config.yaml
num_hidden_layers: 8
hidden_size: 128
n_experts: 32
experts_per_token: 1
d_expert: 224
d_shared_expert: 0
hidden_act: "swiglu"
moe_layers: [1, 2, 3, 4, 5, 6, 7]
router_score: "sigmoid"
normalize_top_k: false
routed_scale: 1.0
balance_loss: 0.0015
balance_bias: true
router_cosine_scale: 10.0
init_std_router: 0.026
lr_router: 0.000554
vocab_size: 8192
norm: "rmsnorm"
norm_eps: 1e-06
tie_word_embeddings: "early"
optimizer: "soap_variant"
learning_rate: 0.00542
batch_tokens: [32768, 65536]
max_seq_len: 256
train_tokens: 458700000
max_steps: 9660
dataset: "wikipedia_en"
Below are experts of layer 2 (counted from 0) of a mixture-of-experts language model. Rows are named router (the router's row for the expert), down (a neuron's output weights, with its number) and show model dimensions 0-127. Each number is 128 + 24 x the weight over its row's rms, rounded and kept within 0 to 255. Numbers have three digits each.
After each expert's rows: a language model's description of what the expert responds to. This comes from a sample of Wikipedia text that the model never trained on.

# expert 3
router:168144126129127116101135113175109111127132096158101104179090151105125175161161145114121140134156111096128131135154132087131150119119150162113130124129157156113174157105163128134143158162111134132085139092079159180160088070124118127138088121155135122116140160142124118120127135088150141114181126118129127120165154107144156089108133144159160110127168141145112125155122106110129110150143
down0:116131122173142104093127128104095099089133163106091103141151134124133142148148104109148166092104144106113143115115042125149136151114139142151133117133110118163135146107144134107091117140101109151154137092124149105142075140080167109159110111129156129115107143151141141157118110121167119111086107097100179129117086185131121144084158129091119116145130108150098138115121146145117136136126
down1:083102151144142123132144138101100122095136138073149115163116119097155155113140124145149129136119123134137171143085081149183135110141108144076119069112112116159130126115123147142132136144153120146095132111132159133179124182138108127126125135128151127129135101128120162135115098104146118147109165134162175085102125123148105115187112103136145120109099144086153189110142120095134120115101
Mid-word letter pieces. Short letter pieces inside a word, often right after an initial capital or piece, in names and rare words: P-ar-ishes, sol-ar, Shirodk-ar.

# expert 4
router:178115111135122107106152103137108138123138111144101143150103128098097127146125158134172114093119162109142146138125173110152134104101120168100133123131124134117152156108163166111085106141129170157122121088098101112134062121141151152128169085130110153119076083120153146122126122117154136159144121167134097112181119089125126122132078115144126083093149145134108117139127142137116147112173
down2:125157105099109142157095159112126112169130139109151166155105113144115137143123087132157125139120129188152112100155119120116157125167105139124137157137124104097144073160168136119097137112141165102133085157127109144109138082130146152152109120116147109115114104152166099164064104128132130133136175107110127108127119114109119180148153124068116135144160121132174115132121166095148120119115
down3:110121100143132106157142121116154095155087175150136163110122115163138157133133105117177120144086140129136121141124111101099105148121121113098165105166121113156098135145092145094063138125133114132122137176173175099116129169138154137138127116115120117128136132090147169144113133160171130105096146136095149104133094160112152109124173147154138131085111104138133122180148138107105159153117
Common singular nouns. Common nouns right after an article or possessive, especially organisations and media: the team, a club, the film, his album, population.

# expert 1
router:161159143142088156100104109156112123122144084177146135148123135098094144131147157143120144159184109147093153187136113106136125108091119159116153092099122138140120141112116154095094128182115161125079132112115147174114097126125139132167135085140097113127099139123112145120159108126130144127146144181120101104168123151127134087121108124156151099136123090135118088152134119139142111169125
down0:137165150139101151098155101124160098119085147149131153107120148143148104120124117109151173098122161114083128127167143117131138161131173140128122090139140135146097143160170109129109133077121162100153104089123155140091122102122127145132180131110121086131134146126087188152092169143114130081145124111117146149113149121092108131137166122126115123124084132124143096111096165094134142130156
down1:127141107145144163117128142130113134047139166162132152112153149186123119163130089120115162140142101134113120155144125150139154092147154162114114143135117124133115111108111125142157127120131128174139148122158148129158125141167129126148108114101168144151107096078093172155139157125101142124136119118167117142110109147089134105127145115071109194140150107143149137087119148157132140078112
Consonant-cluster word pieces. Mid-word consonant pieces like th, st, nd, k, ch, often in German names and ordinal suffixes: Mittelstädt, Spelthorne, seventh, 2nd.

# expert 17
router:167130155108146156093102130136063113122092122124137127145119121135077140101135137170108125132119157144106111109124130116119132119103142168132154108110152130116126138086138149113091134178100122081084146090074093126135094119138132162154134078131116141108116136100101175126151164088131148129158142146145101134145126144114141109113164152168132086105136128142117136184114124140164115165112
down0:137158169106067124091141124100141147131123143113101123145089101104162141111151146080129157117168167113115114119131126137142148115128128148112126145144120123102091124105151136136179175127100146125146096134103137138122123101122130127116145115154108151099123152121077100152113150119093090102126127128104165125121140107157108106089119093082130072160169105130167145160174155135090109155111
down1:129097134101114180147143111141161131133118118104123128133139097147132146149133117158136168105134102123126153106160127155083132141153174144093103117153128113138134164149105136143125109156127110145114130110125107100114086124165112104127130103140098147132120117112082099129118132134115145124152106155129142154126093134174117147132165138140141154137125111105166107183098104128049125148226
Name-internal syllables. Middle syllables of French and other European names and words, plus Grand, French, Winter, such as Al-ain, Urs-ula, Li-è-ge.

# expert 21
router:151162119115125150088119116144134129115118098165114119124092139109119128131176187186107103148111124151100109140156152151124091099097127140108148114128119154130143126128121150108089101150115156138103100091094121135113110085135088097145151101159154167117105129097105133085136139126120133133139130144139117111156172092135154095108133116127120087139095126135127087176138109143123141207115
down0:148134136159099130125169125131116094173125177132139158158159140096118152126173139151099108110163139138111095153159157106137145162090168146179164165148163099134111103148092129115160144115137142144130116145129131151092160114111164123109134157172108141128159116139102175129131139133165164135109099134146082119118094113083163121109126146119102114109104135138142137143175131100131114155108
down1:116108135105152137098135127109107153143086101130140122143129153165067099098142131133089127140160114107127137157116117112111119107099147142131106128122117144166142124127163116099128182143106166116094166140143109142113171122120155078173138135118175136150134126166132115121113110144128128123070137149152164144111151126128134096115099128157086116145059160094097089113135121117115130166088
Capital or hyphen word starts. Word starts with a capital or hyphen piece after line breaks, quotes or parentheses, or within compounds: semi-p(residential), mid-M(arch), St(ar Trek).

# expert 16
router:162164129107126114080101136154068140131116092119139106159084136142120134125144144193125144159153132137145122153134109118163125105085148107138129150099158121126136108123145133154111096157111173147090110097112131106126099131120127119160142101128115147145111131101095150098163097093151147122153172123092102131136158118136132137108148098123169096105135147109078068141125119154154125173127
down2:130149146080149141105141173143104135173120113101127127174081161130119140092139112097101131123088133152091140126107101133099114154158095149157081156136114097144103100097123130105124118145106104139165139135127118142143180115174111132127139135107132109142158134129103127135138124147109087127128121103116115148109098122150087104132187090108127142070080121089121131108080116121114126099146
down3:135118105121128130143140129110101144107084078165139133148139109160151132107113137101127140119177121107107108154135123149137114165095123078088129150146136132067141116092093110114127147105161129131132145115118160109069115112112122130132170126132153131130113094114101093100163154159107114142163121130112071086144131093138133108120126151133058175129121107103139118104142138176129161107132
Infobox colons and digits. Colons after infobox field labels such as Kingdom:, Country:, Time zone:, plus slashes and single digits in tables and lists.

# expert 8
router:154116103122145111096141137146084123098153131142108126134130122112096125116132132184127138162126126118099119145122173125136139097122145129181131118097104143101162117138116131124081112171103169121126145111079158105111058122126149086136155114164137118128094159107202137097120103126125105097153132151103129143171147119134155091115111126141111094135114139130146091160117123174154129168129
down0:108103168093118123134095113140118104105126151132112129143100111103095138076110069150092112176126103174143091142135132121175158111143152127138110128121150148111095123145093142192132141119146100153107109078104163118115168130139100122106121142168129149099135121157115101136128119140115107157135080102096115065152098161123125118155121152159096096148124143130131135119136139130096154138129
down1:130158095145110123147132111093113120192128119164113152117106142117130101130149124114159163119175117107136144116134123121103140113130130174150146084102098106146156146090166193145133126108132108171147110141123122101113160138145147102125123127131103107093106089091159163123104097132133085143124131111094139105158138128181140130139128133122123092135181139174122096151121153081105123169135
Latinate word stems. Middle stems of long Latinate words cut into pieces, before endings like -ation or -ated, such as den-omin-ations, pro-hib-ited, requ-esting.

# expert 13
router:126141123124115178107133176162070102119096098119136115154084105100111119129138158128103115161123144144125121142135166103160101081160129151118169104109107157114116119137134138118067165168123128102100122139095137149127083133114101140160169085148145182102149111118122154110134136061115108105139144152123096131145154106147159121142139125133125099125119145144105131177144106134141117135130
down0:108119141160134147156134108159103117120126152140112147111174116121095185120141098154120137120139122141103134111126137165132105109117153152111139117156173088123174084088086089122123158122131143082153139126120104110083064087127125095161132146140136124118139155115102103157113115160124138121112146169127137128119131146158128092119173155120093135103152154091109176131127127078143131164121
down1:122131148150113110155099099126134101143175103162105149153144097142112171123118163126128085118097145098140133144157156110093143143132128114091112115142142146142153100165127165144150137140123162100154092149103134097140110110130154131095151129068160112150155114095137088108171116164140125103150126120094106106150122103089107166140135126140161140145110101081155088110118135130153096080148
First names and months. Capitalised given names and name starts, plus months and places, often in tables or after a country code: John, Richard, David, June.

# expert 31
router:150115105123127199082095150162083132120128118119101130165132155145107172138133125185125152136156102157100143163115127116169110096085184129141123137103126149142132147088146138139133092139121144119140135086075157141143097108123099098167132099149123116138119163132138151091138119112118120146168152131147102097170120130140108111109132138169128122110152146166131098132149113155142148157111
down0:128090161102158127101105133110141139140123093078122095136160137099106108147116119163144127116118121116140125114148136158153097165083102128156088116119115113133149122147166145130104128107150123111110112144116131175140149101082140172080134152121125123113130074118131117184157104139113123174162124105149099102147117085088133125131124175145136106075146090126112123139147141088139141094163
down1:113100128131128151148149152122108099130103147137154129179147110132140109128111102167134142098113143097158138167156107117124135126076123133088139107091130132134144164140121174118133141133114097091121132096117076122126150132149135115117091145157124122103129127104109103111142065102120127107155146105121159119089171113147164158110163093103105174090117120070120134140127129080124182134153
Vowel-i word pieces. Pieces like i, id, ic, iv, ian inside names and words, often Slavic, French or Latinate: Dav-id, Ivanov-ic, Trois-Riv-i-ères, Act-iv-ism.

# expert 10
router:160147114118128140103131116126090121096130100157100143128109103135102157129150134193090125158148124117121153153128153078092125084095143173133139137110120143156155129114176137120110163117115136155152104096094118127109115117148129115139128103129127143169136114120127147098151099097140172134164135115092100136165136085160140085102129124091153073137151173163111115147149104138121088112106
down2:109139092108107109152151141106134153082134112110110137123152162166123101112131144106152130102126138161063163064104167125134113125105116103086129165115128135141153091122125122115147147133136144120141159109148143098117144138150115085181100124100132156149109185112135141131123122153105111114109146167120149128143166149163109130107129092131156136054127148106130082115147106097117112107117
down3:083135170095118162124144122151115112161096113110110103160056131130135097116136121122086164124127101104172125122114137147153156092153121135155129122178089060123125138109124138143134136106142103111113153159108160147161114105123120109081139142140094099136113093129112165123092098153166091126122119111148107174146139132096102103106101115155145145136134117133154176128141120136114146140107
Prepositions of, in. Prepositions of, in, at, within, near, mostly in names and locations: Church of England, Register of Historic Places, occurs in.

# expert 27
router:185101089089084176111124119170100127123135083131118153148086108127135120128140143164092149153127108122108120140133111103142143109081130149131145133072111122129141126107146160134097129141127170155128093127116135129117100077121123158112108109127083137120101148066151114101131117109127120123187133131101104115182165146137118121098127141114150127088123124173134109179140125132128135154121
down2:134173119134116131157168141183151114109158121161108123124098155120100121123126150078102106128100154112156147150131147114113136143124164158102164115134138093127170103113116139167081148131137147133145120102129118132149072100143110128144091103127166117080091099131134132165133119121091154118095133097169129131106133153186151135096105157147118102174134101134125161110162138125103136104105
down3:121108143150170118117082148110134105135110150173149125117103104110138143147132119172160135127103071121101170133096095178137142115149126152140092165107105138123143139121108156139108133148132103111151110146157151109134139148088122110079150106113130100118110136113147151121120184123106179117165115113115078141126188130145129141140105085106113141095117135089132135113106151164114114142179
Parentheses, dashes, line breaks. Opening parentheses, list dashes and line breaks in lists and infoboxes, as in "(cm)", "(1934)", "- Tribe:".

# expert 30
router:119143105137118135114130132174137131131111123124100135105115134158141108123118167148136136151169153128128101195135135097090127106121120170122128143083131122107179166092156151105130130131147130144146159132081156125151088119143142132169095105154133173136107114124130164122132068108107130133186103157129061104146168116117167111092127145138170105108137143131107103157116111105116130126129
down2:169133174172126115089089104128100121163110151149075141106116130120150137106112122101137137096100092136178121105132163100146109169144136114151129106144116118119149143154110139157129104110158154122167118113126108168176122145121144120119066114154125118138124149141120106147129121126125144141148139115150127120111165134156126162105109143144124087223113128128136081136150111113095163117148
down3:138128102109064121106139115123131125124152146096125103144099138110105157150103132092115112117115107094086139162163137134113158136143151105114152103103123162113076149161133159152126135156158112099128101125095059121107149160117127141130123125089127163120107143119080142117121121127106119122151127143078152150110111151084144152140110087083124152110112196121116147158143112145154122120168
Space before table numbers. Standalone space tokens after pipes or semicolons, coming before numbers in statistics tables and data lists.

# expert 9
router:186135144140139138074133117136092123106088098127106127121132112124138151111162138160111087140129124131133148164122103094103150090135138153139138099124129143160115141071135119117070141125116153118088116106078151131106079098175137130154115087147165165109099109133150125067152107115129133122162134165089139107177106101128148104113133112145154127118144139116103141136136143116135149169123
down0:125156147153145098151123159095120142092136111124117130126132132131120112105118162163141178162158121155155126136121120113125180094136103085128109165144145109142161114141121119137154091156102139123094120151155090103116145085131091130123145156109098102114148179138146161169150146116104118165106163132110129157150137162161132108103121059124153124085151101102113121124170138109111173123124
down1:130107115109135143150114120172134120123073169150107125128096130150147135155089132166101151148111138140150159105110151171142183127117131149165146144129129093102152165136140124111165140139089169118118136111160121116158127076090095137140096114126106108144177126128114056109118110119154168118133092114110158114118139141099135144125122144170176138118146110086179128117139109111143117116123
Verbs and adverbs after subjects. Forms of be and have, not, also, would, and -ly adverb endings after a subject pronoun or which, as in "it was", "substantially".

# expert 26
router:179151116100096145114135131141084154103136107107110132132119117100105089137126117135135090122123159101141089187151126142138130091095128168131141115126140137116124104111122122141080098179121148124133104118076155122126075097133143142125114117114160150114112130124126199111127085108125145097138145125123141148175155072122144088129104120122140086088133126148133107169148124156140167133141
down2:122114133054116094107167171164121123150164078113159114120162131142118101115107092097154152141123135139097117137159105144083097121132131146110164162124154142079162126117178095098114163138128128156161133101118135118111139164168136122132137142174106111165133169162111149137116132162116100136108134136108146164170135137150103111146130143089115144112144113114112145140127114107141094106118
down3:173098154112097116126138116107175136154116094116085115121152153119164129132138123080132103145152115164156107136126096137108133100089143135113106101164138153104128079103137146116127122164107116131144094132141124122132167094143155132180147109122136127162114069107111115087096110113103131132134104113187126151113119140091136119151070136132157134121118124108159099171124133089079139145118
Institution name words. Capitalised heads of organisation and place names, such as Division, League, State, District, Regiment, in sports tables and text.

# expert 19
router:141106151102112122105118151148106113126121132138126139115110123065116163153159149167129128167125156113162146168146140098130142104109160131129138116105117142122141124113138147100099153179117159087097083108122136132106079133124132162161119124134132132114149120132122138068139157096112123100200149156141104084163141074116125140126129137145148091114117117144083081134116113144119147161170
down2:136125136128130117101122142105130125102098101096157130105117126113158119150112163118167156119104133104113111108098125181127099077114110096130122108163144120139111143121133122086185123131119138089107107107148089116123171170119146169166100120109122141141159112183097148121148139112128121077114117159143121110129137120121108138108141142145152063058161140099098131123154106108098157128147
down3:121177121097117153132141151145153115145102145150129141114147117124129139109117119136160095139109164126090152126146152108113130141126144124095085115166147121136135101128117125096174147030112132113147118140146112157089142123142107160078154136130124106130154135124074181142132093127123130114127118128129143115126133140144096146158160105126164084139109175186149082088142134131142106148117
Syllables after initial consonant. Word-body pieces like ould, old, ow, ank that follow a split-off initial consonant: c-ould, c-old, ackn-ow-ledging, f-olk.

# expert 0
router:122142120113123128117137146132108112113120118149140150160108116109104139152170162171143128135155135126134120156167140101159109106139156153113157125096121106093134131133121128147098129199153120121137119110117141110125062120143108113133125097144147153095120142152130138104118113078096098129166112151111112110153146076138229083151147113124113105145110160150115126186131111115125146150138
down0:118110132105112150116127163163152126147119081154140156121114130138095132142102152102110135130136103145156114135114121155155111095108130121135103089143146105194139130126104140116148127098119137115084146098101103117155106161116129146117106144114057131101137090134168146172087134114126113140100130149124120103142097075123161110122112195093137149124134144110050153129152153108142125129135
down1:147126120139101146145140133126097141122123147131079170164139108122129168167074093128128137128121139133120132165120145122080186146153160109152079094118102118161098116093142162141088141130134106113109107127115108133119124129172140125076099176135107132107113140132127117110141084144111127140150117139089065114131139126131138115113145099093179113112156151154162165134109169140106151130129
Capitalized word-start pieces. First piece of a capitalized name or word split into subwords, often in tables and cast lists, such as Ur(ban), Bas(que), Gre(y).

# expert 22
router:187104093142140173083122127128127138108148125105136121129124114115107156150147121179095119136152125110109138137129147135151112098143124152112104111120126103139147158139136165137142119159135173109103103099074130113134107116124101139157125090150163125100110137096128156055132141090112100137169174115132111111130191130138123136128144120125117065147140122179111122184128092123116127139118
down2:151105130134161150130105128160175124188157152137154148151158170106085176118124125122146158154113141143099150120098120134131092161106135147127134103108157106128138117145112131126110146113114173151141121106119093116117069117120099119107144167131161155143151103139150131115163176143152145114148134100113109102112147145120138076162135160130132143129178118087150100177108135154147167118149
down3:098123134127163127088171135149123156166144116119139156151144109114143129141136126141124158115111135142080118185137131113080100168147148136156115127133128106141155145141078110083154157119094139148151085155126125076107136150141144096124134131092112150132136134104126130092124170153121113141114106103100114101138162119169093124098153104169149153178141159120114126103112161138107157106074
Sentence and clause ends. Full stops, semicolons, paragraph breaks and clause-joining and or but ending sentences and clauses, including after quotes or parentheses.

# expert 12
router:147122147138107143098145135154076151091110090126132098121145097134119161161185165162090096156164117126120115149149148136150105112134122155116162130107142160146146158089102149125149129144131124126146112133120130108170130132087103113160132106121140153079151132078090156086164119081114129112123115127103113100150133096096147089137112117117128083117094145135129103185139136136101103112116
down0:113153123121157137130136147090129113108099139139131106098119127147116135125128157123098137147113150120128068125127094147143115159111149115120128104085104159132134093140107124115109123186138144122139099126070137158121078170102152102189161110148136097159127128147096121112143154113111171127108113158162150145111108155110160117141155107079105089110095120130116159150137127102175109090169
down1:119110169187112123155086129117127099123150119129113153137150101121099184097117111103136122157141128146141180159098074132080110141148085106120140117149148122125126082051137124094125127134095126135156125122152131104138095151085139096161108107132151118114140167082123130123113134142128145092141168123119124144131106118101142169096172151102108119120131164125119143136141119112121139160158
Spaced single capital letters. A lone capital letter starting a name or acronym after a space, in tables and lists: M(ithibai), N(EA), D(uck), T(rujillo).

# expert 20
router:183130126122128162110086145136137148141109078148103127137080138116132165163128138181153107143119158135091151156126147091131120082124129125114160141124167134163122117095144118113098113121154138095108113109085108099140097125156115114154158113182129136126113167117146170098144099120125147143133134139135113118135130118102136086094141128115159052147117119125126123192136104141139159153140
down0:115150069135129141148120170167128101182145093123120121127146135105117151127139135134125130135120135113133113136121142105141125098166093128150166137112120106140204157137111097142110164161122105173101117120109103105176086119135158141147145137165124133105106117160143093150070128094132171119142148112120159130126110088130131163142090121121135102143092099159109169121092128115157152141106
down1:123153133153152079146125123148165137120157147109132158152097144160093148103140081130120166099142142129134143196100117152109189134108146129132164145100082079081144122123149136130103120137079130148158128136154135148083124114153179125130132144168125125136123095142127173153135170143113154097126082132104157141148116127086108141118138111126132110160110138131154139134133161142141130093114
Word-final syllables. Closing syllables of place names, surnames and technical words, such as Lindsay, Cayman, Newcastle, Peshawar, chemical, ceftriaxone.

# expert 29
router:146103120136127109089136129147134120134115120120065125120112110081087136194125144154132145139142127136166119169120143114150124110099114143091144124118147115123185152134125154136112153162112148163122104117095140132130087112149170128149179100168138155120120120106128139100157097081133142147160117140133088094161115094138117104126126098102180079121116119142092093151141158101120153144127
down0:176144139175114098093151115151118107106110146145106139166132159145094077125106147120166083141125077118119153117126075137150104094098104131151143103166168121113141109134127100098136139090120103108113093119140099131122162141126150087166128152113141123090140133177109147151137127133115121129125176142070144147117143153129108146128109091160116119173143117093104124143145165118133132129149
down1:155117153076134102147171092102148149110132172122134142137130087119096105145109138138137147106089123121143137115104152124121167105154085132113125125181181139115056117108154130130160163122140156103130107127107157125161163167125151188101144138129106122143111101146130150111102110118135119115142071117189117141123110136074149130126107147123123130145130118130141136106146120119111096093107
Units and single letters. Unit abbreviations and lone letter pieces in measurements and formulas, such as m, km, kg, g/mol, ft, 200m.

# expert 24
router:133134101146125116085105124154116127101136127131119130133130102116086194175137113162104122145115118103134188143109134136136129088091140135099139145101153132126126141105160112119116135170121128168119141071116100139129066117184145136158113093132134172131104146111139150088103156081130136132134133123105138100148137124108158145103138118177140081128156130138134072147091151124137158143139
down2:154157125081118127143074160126117158162122128154121127155156149142129183158082119148113162165113161115083099139134149163131150114116118132170145101168141124087136176107091154125162138091166124139140150122139137137102096129134086102138157126162091146128113134131100153162137106129108163100145104135117180097136113139136106094161139138135132099115117146087132123151145144119117113128166
down3:133146146134140123159122130132112112094079116070126157138147151115091115119152143145098114083120155118121119117122106159103127174119103146104073155178161139145159127089109090143129113127169103118104133098147133137173112124140110096162124134132135132131109128108129112101164078128158146150164094151143152136122168077117122133144118126100150113145141105128086145129163124090161138116183
Noun suffix endings. Final suffix pieces of nouns, usually plurals, before of, commas or periods: tens-ions, predict-ions, tal-ks, pict-ure, ent-ry.

# expert 23
router:168115104135128181113137126139138103115128095143124147115081119149107117111154134184111114169183152136111144148138127107142140062105154144133119104108126116118126135107148127109104115125123190134123070070098117109105099084131105143139138095163119159122114093099123117093133094109159110108137117143114097144133166101148125102116156132149103091123136153148099077126155114115127133119146
down2:112124158119114119142086131107110114137098127092120177164131148113157115127106110129109122102115117183092166108138132126163171146154117162114132110148141160130159149118112160098132160127133143110153144145147121127099096152112156109123177129115143157139178107106122162125129108096168188137079127143101067095098166155100162102129125139119130116153152120144122118131111109155124160101103
down3:103119097143087148120139137176114130165137109147112141117129113117134088138083109143102118086092154123129127121136136106124118117104135140125173098104169132132128143142152118111141164153132144054116123130123125132154002124140123147107140112098142112145142154113128158147102127114080159123157126156116135098134107130140151143157132165130139113163134113154147150156129128152128142131093
Commas. Commas in any context, especially between a city and its country or state in tables and after dates, as in Pamplona, Spain.

# expert 28
router:134140127147152143094153155139090141112143101110072144126121103116098163134133151125134146145160109132131165176139135122157149120129129182134172118094119120114148138129139134136117141164143112132141115093089138160165083115094135163173146118142126129102119112139128144109141096093142116150185159144114128148165113091121145124142178148141132079142145139114107088174118098118114149179172
down2:058123124167134130129131155146158101113110141114118112136115126118145162150105121087138142113131161084159151101156111105121135113174115093118117141140137080114136124160136116142154149096150139134140090128121113133130100114144112089127090078132156136092089103132137113135110135138123158136162145138067092128111109100145154094111128188070149158131097139171137128143137129082156112121129
down3:139125117125109151113167113126101113092131176195107163120142107124077133142106169142186156101159119109108130167127161120101134150121146146146130143165141113126145175138106151122114111154129113145144105151133141119127142179136125103116161155140136090103113169167131122084152159121155152118116119148121143131145117163145156137169107119130150085140139134071128144113160143136133119078160
Multi-digit number pieces. Two-digit number chunks inside coordinates, money, scores and table statistics: 40.0936-11, $17,680, 6–4.

# expert 6
router:194187131136116150086134145110090127122105112157107149136108119138120162163158164176123144149181134132132128152160137126094124086133130156135119118083117146139147118095129140106105157143088161142117099126075115105138114115151157116131136086129147142146151140104081156120166133100117146106142136156142084125165148096130139093103135137120161077131140153160118119141171128119137117121126
down0:072135120093129140150107114125153072133145133109149162100114166119134167106118136160099142116125146128117121098162103116131137142165090126138157122121127119146140115140158124135137104135151172111111101156165110137136104142105090089096136139135148174127162124176098149183163175152063123129145103129127108115093116094117139118118160124124111122133144126056135155143126130146116126133170
down1:125131153150114127120103114175145113144096148093130150116116128141126158088143134069146158139129111153115105120170094134144144126128100136112120121120141150169115127190165149135103131139169119142125143147184143126185143111132099139101085152115149136099134120078141145104201166157116115095150161115130096122101099105128103149122125117167147095125128132161163131142148109097127109140127
Definite article, possessives. The word the after prepositions, plus possessive 's, its, our and your, as in "edition of the tournament", "This season's".

# expert 15
router:194141107118092172096118161159091103108142099113119145139106111109112107133144135192108107142162115128114134166134120124122152122087131117142155122100137113142156133116163135129114166155123131144122132123094109148158103089143131134129162096135105129099127154121140166109136130124117108134190108141132093113168167119142165131123143147132157109117145163171124093144139140103123144204165
down2:127122118178108141122141079148092140106157166129147148094090155093120130118144114081113103101153137109128110116142128171146111087110123131145107148103130144073107115163072143124133098132114097139158113138157103103132181135127088119112109137144139134137113121145132118157116124120121162155186105169127129152056124142138118142166156115112131093159103160113119162119111150115161112140117
down3:149143161106131120067143126117115120155102080132121124140173100162154150165162140146116100149143143099098125148122161113156085107167139157118112162086102153134152134099145179128100151152130109123143131104133101119173139108081126105123130109153101120146138119124112090122115107156082118136119080130125150138143104100137113135149069133117125131097147159115166141132140134071158123113153
Table pipes and separators. Markdown table pipes at row starts or ends and |---| header lines, in sports, filmography and election tables.

# expert 18
router:163156118118126147070172139148084098121086131132088156135133101102129155147163150163112128141167152135119155142143142106099113108121127165108095127078125127119147120116121138124101153133120151154117117134095111113114098115164155099157129079157110166132093116102101154094161101125123131126159129158126114138151128101159158144126155118142166088111173181126124103129148150135172125154156
down0:132146143095164124139117122112125100113114114137125140123099129139149152141132122113124141127132135143111159114162172153141147122118109128154115097140107117117111138133117177121124115118084119186146146142137128141082243123139090129136127116167108111109140119124144138055158106111138083144117123072138122137156169127117136108102140070141110128101120138130102097128115125166161119128157
down1:167132133151136084134121115092118135154128128124158159120103120124164115148108103134142111097148139160092135131126146137118125103128098109139074105166139145140139137112127149129080115092140126168091139128208116137157171115134115085145119094094100139104127117091119121136143103124126106074105164135147114135152163088107076124123114123113142121113150170118112152110180146137119077127150
Determiners and quantifiers. Articles, possessives and quantifiers starting a noun phrase after with, is, as, of: a, his, any, no, two, than.

# expert 5
router:143129119161091145102143178136118101098108116081125149147105095080110161140160143164136119152123180121158103149126144106154125090127140172091123105128129095110152120120135126163108161155116119125092124099075116137132089105178134132136149111129110125114149114103125147116143126083139151140162138106079121101163140110161174111153151128167146101098154122157129116169129131137142093131125
down0:129107117128131125112117126112123141126128127098094124131147121159135150147128172145129172132092144173116158154116105108082133131136160111143145134104128112161111107128105125137160122150148119109156109083119114113060154142153126098120142142131173116128122177103100092099127136096080122099093111129113180128095116148171165134139135101125136106164115199151094142105102115129105152157167
down1:131094085163091150127116131147147155149143144106128068161162135129123149112100068157167129161090131143110101076168116154119139114126104116123176140183174181088096139129158118111118122131148106142125109127136149138155140122127108120135146122135119165144132090135172120128162162148120124144105139105116126136115118159151101114110120158105103113168111149097128129090146124142140123171101
Vowel endings in names. Short vowel-ending word pieces inside foreign names and words, chiefly after a capital initial, such as L-as (Vegas), Ash-a, Nin-ja, Sum-aria.

# expert 11
router:195139112112137165101155140136064131119130094137094130131135121149111144125153150168096133142129123144126148175127154073119109122118131124097141123125140141149153141126158136125093112165136138165094099094079133139098111093163140098128124090142168175167136113134156125090149113094154172107150137129102118120160138104123162102133140120137141100088144149153108121104128115101173110124138
down2:132170123135149144084156103131136135115131115166092088107137123109126144148133140101152126118121146140141173127130108128116149128143148157081134104158120078114164126090143125132063136109136143160154133138147108168124096089140132141125085141139113115102096101102158143123156101140104158138136146066148104131110079109131130121152127151133155179086133086068106123152109110103138112146140
down3:125149156121181102178135092160111121143130144137099141101135181176124170085111116116123130132105153134117074153077122155129119124105109140167121067117123097168120126137119105140121163111067104090163151114129114103097097090130140087108107158135146111149101164130146119136170117111143104121122122135114100106136148148126116144109138149109116144139136145147100130131132095094108112105152
Prepositions after verbs. Prepositions and particles right after a participle or verb, such as caused by, dates back to, known to, formulated for, as well.

# expert 14
router:149155143134122174103140129155072100089106118167126115136124116152099123148150108150107120118132131140158172174113150110137138106122122146166080144121161115122133142101134108111102143148125168112119134094068124127121081097110138124120134109136128151092125126111179128087142116086114130103128122169128129127182136093132177115129148147105188104096113122155127117153126151110150105175142
down2:147105152142153096123162127168125151107154125130147114127122094152135122142160093095140079091088121114104143096130184116099108120130127122112136141129117132121107085111146043139139129144105122119109086162094156135136103121128140103122132123113079160124109117108088150159115118117135117121137148179214114121149113112113106152106104136123131116112143125169125143114171114120132103094114
down3:156149102093062171162118146109119106143160111121165124122100117124098120159094145123121095115065102149112126100108121089130101144114120108106124149138141120115151119122147120119140115125171160136130169161138111171150149106101167144110137172129106130108160106131150128111105125087131109110104127075157135103119131103162155148126117117117105089146148116164166127140113101088093080126151
Past-tense verbs. Past-tense and participle verbs or their -ed endings in biographies, after he/was, such as captained, earned, made, released, graduating.

# expert 7
router:150140111124138138128124165166125147112087119166113136167131089090136146126112159147117129126158127105130116148134143137117155078126129110141164126132106135126167164114146116105094128170152141117089142082051137140104094124143152146135138127139111130114104147136137162085169139119146134117150104149055099136158135119137180131140121162176134107086134145132093088171117114121130131151126
down0:182109141128147093116132094121116148098108129119132110144116139170136133120151129124130100146098134130168155149133131157158093154145142129146097140098125171131132103095112121121129143149119175063134146141143163116104170121152110089112140150136185122103131116112126161124069075139104154106106140144071152118156112140175135074110111120118133123082137144146150090125140136154125119139113
down1:137188108123166099148130105148143131123103124162105164115148149098107163136120110134175142146143089103098106145170159122115129156133117118114107147109129122118137154127154149142147097131093163157120122109178106170110110098168131090100157143102135129164076145088117170127138108117115176097155118125140120152106163124090159123114107147119145133145141127090166090121092119141119103134108
Vowel-led word pieces. Word pieces like ol, ud, ul, er that follow an initial capital vowel or start a name: A-ud-iences, ad-ol-escence, Klemper-er.

# expert 25
router:149146120127115152097127116168064128117136096133124155145099109124110129134130136161104151144139128146113110163114133125111130104129126124129179122097117145122139104096131134121111112143123124116112109122102156124112096118177124108131092114151155145123136125052136143122152140073154134119158116143117098099202155083130131128118138163120154070122120167131101109114146110115160124213123
down0:139145144103106134144096103132097155134128152098110098080118132159131164135130130110135160168132112134103160114166120138140159131100103126092091166140113132192141109143170131128153166103125133118143120128138097102162148118136154165114144161093077138109124163162167128128174100179151096108102145145120095142124129140132140156124172119099146126123139088111158126103077108137108112116145
down1:124129121139134119145097121138139151106116131120177073141127178072102117146151147107128149127100108104127117107159145143126146110125147101121167100078161106137140084149132089138131129138155059127164178162157148163082093133093143152101127114134133135089132123137090156153117138100125135135144115131102134159115131143117111145129131126104089144109111132171110184125126092149137134137088
Headings and markup. Wiki heading equals signs such as == and ===, paragraph breaks before headings, and LaTeX markup like _{, ^{, backslashes.

# expert 2
router:155108117115157165069138174127100103084109110118109180161111084073115113154133128148103159117147140128112096171111137113136162108120134143144125105127129116121139108128097134104130138148142122123115104099121121167149120090147135128153151107136089201158122122117138151108138114072115111149186148156103146119151130095116148069119115143156163106135139143135133107151120149114115112126118
down2:141133145134097131091162100078110105163137109112110131130154109113139097145095158149099120137084103163167099129100150118108125131149123117144091134144145131115133116126179128149116145114135098092167077113115133100152170098082143098120135139095082135159111133116127130134146158145143151146082099137139133165105105126133115101123115096084124122136156131142143109094122071066147122154137
down3:099184059127137109131145128141142088123141092092106131102147156078138115130156138154166131136164111099084134130105133119147125144113164164110145131138121087134161124123117145127125141122149124139114122166162127120145123184113153171111169156110161119128123160118128124140121153134106148103176134090116139074159103176136140104145111118118117082089156147134125105109153134157159145110122
Table cell separators. Pipe characters dividing cells in wiki tables, especially right after a row number, score or year, as in | 24 | 2.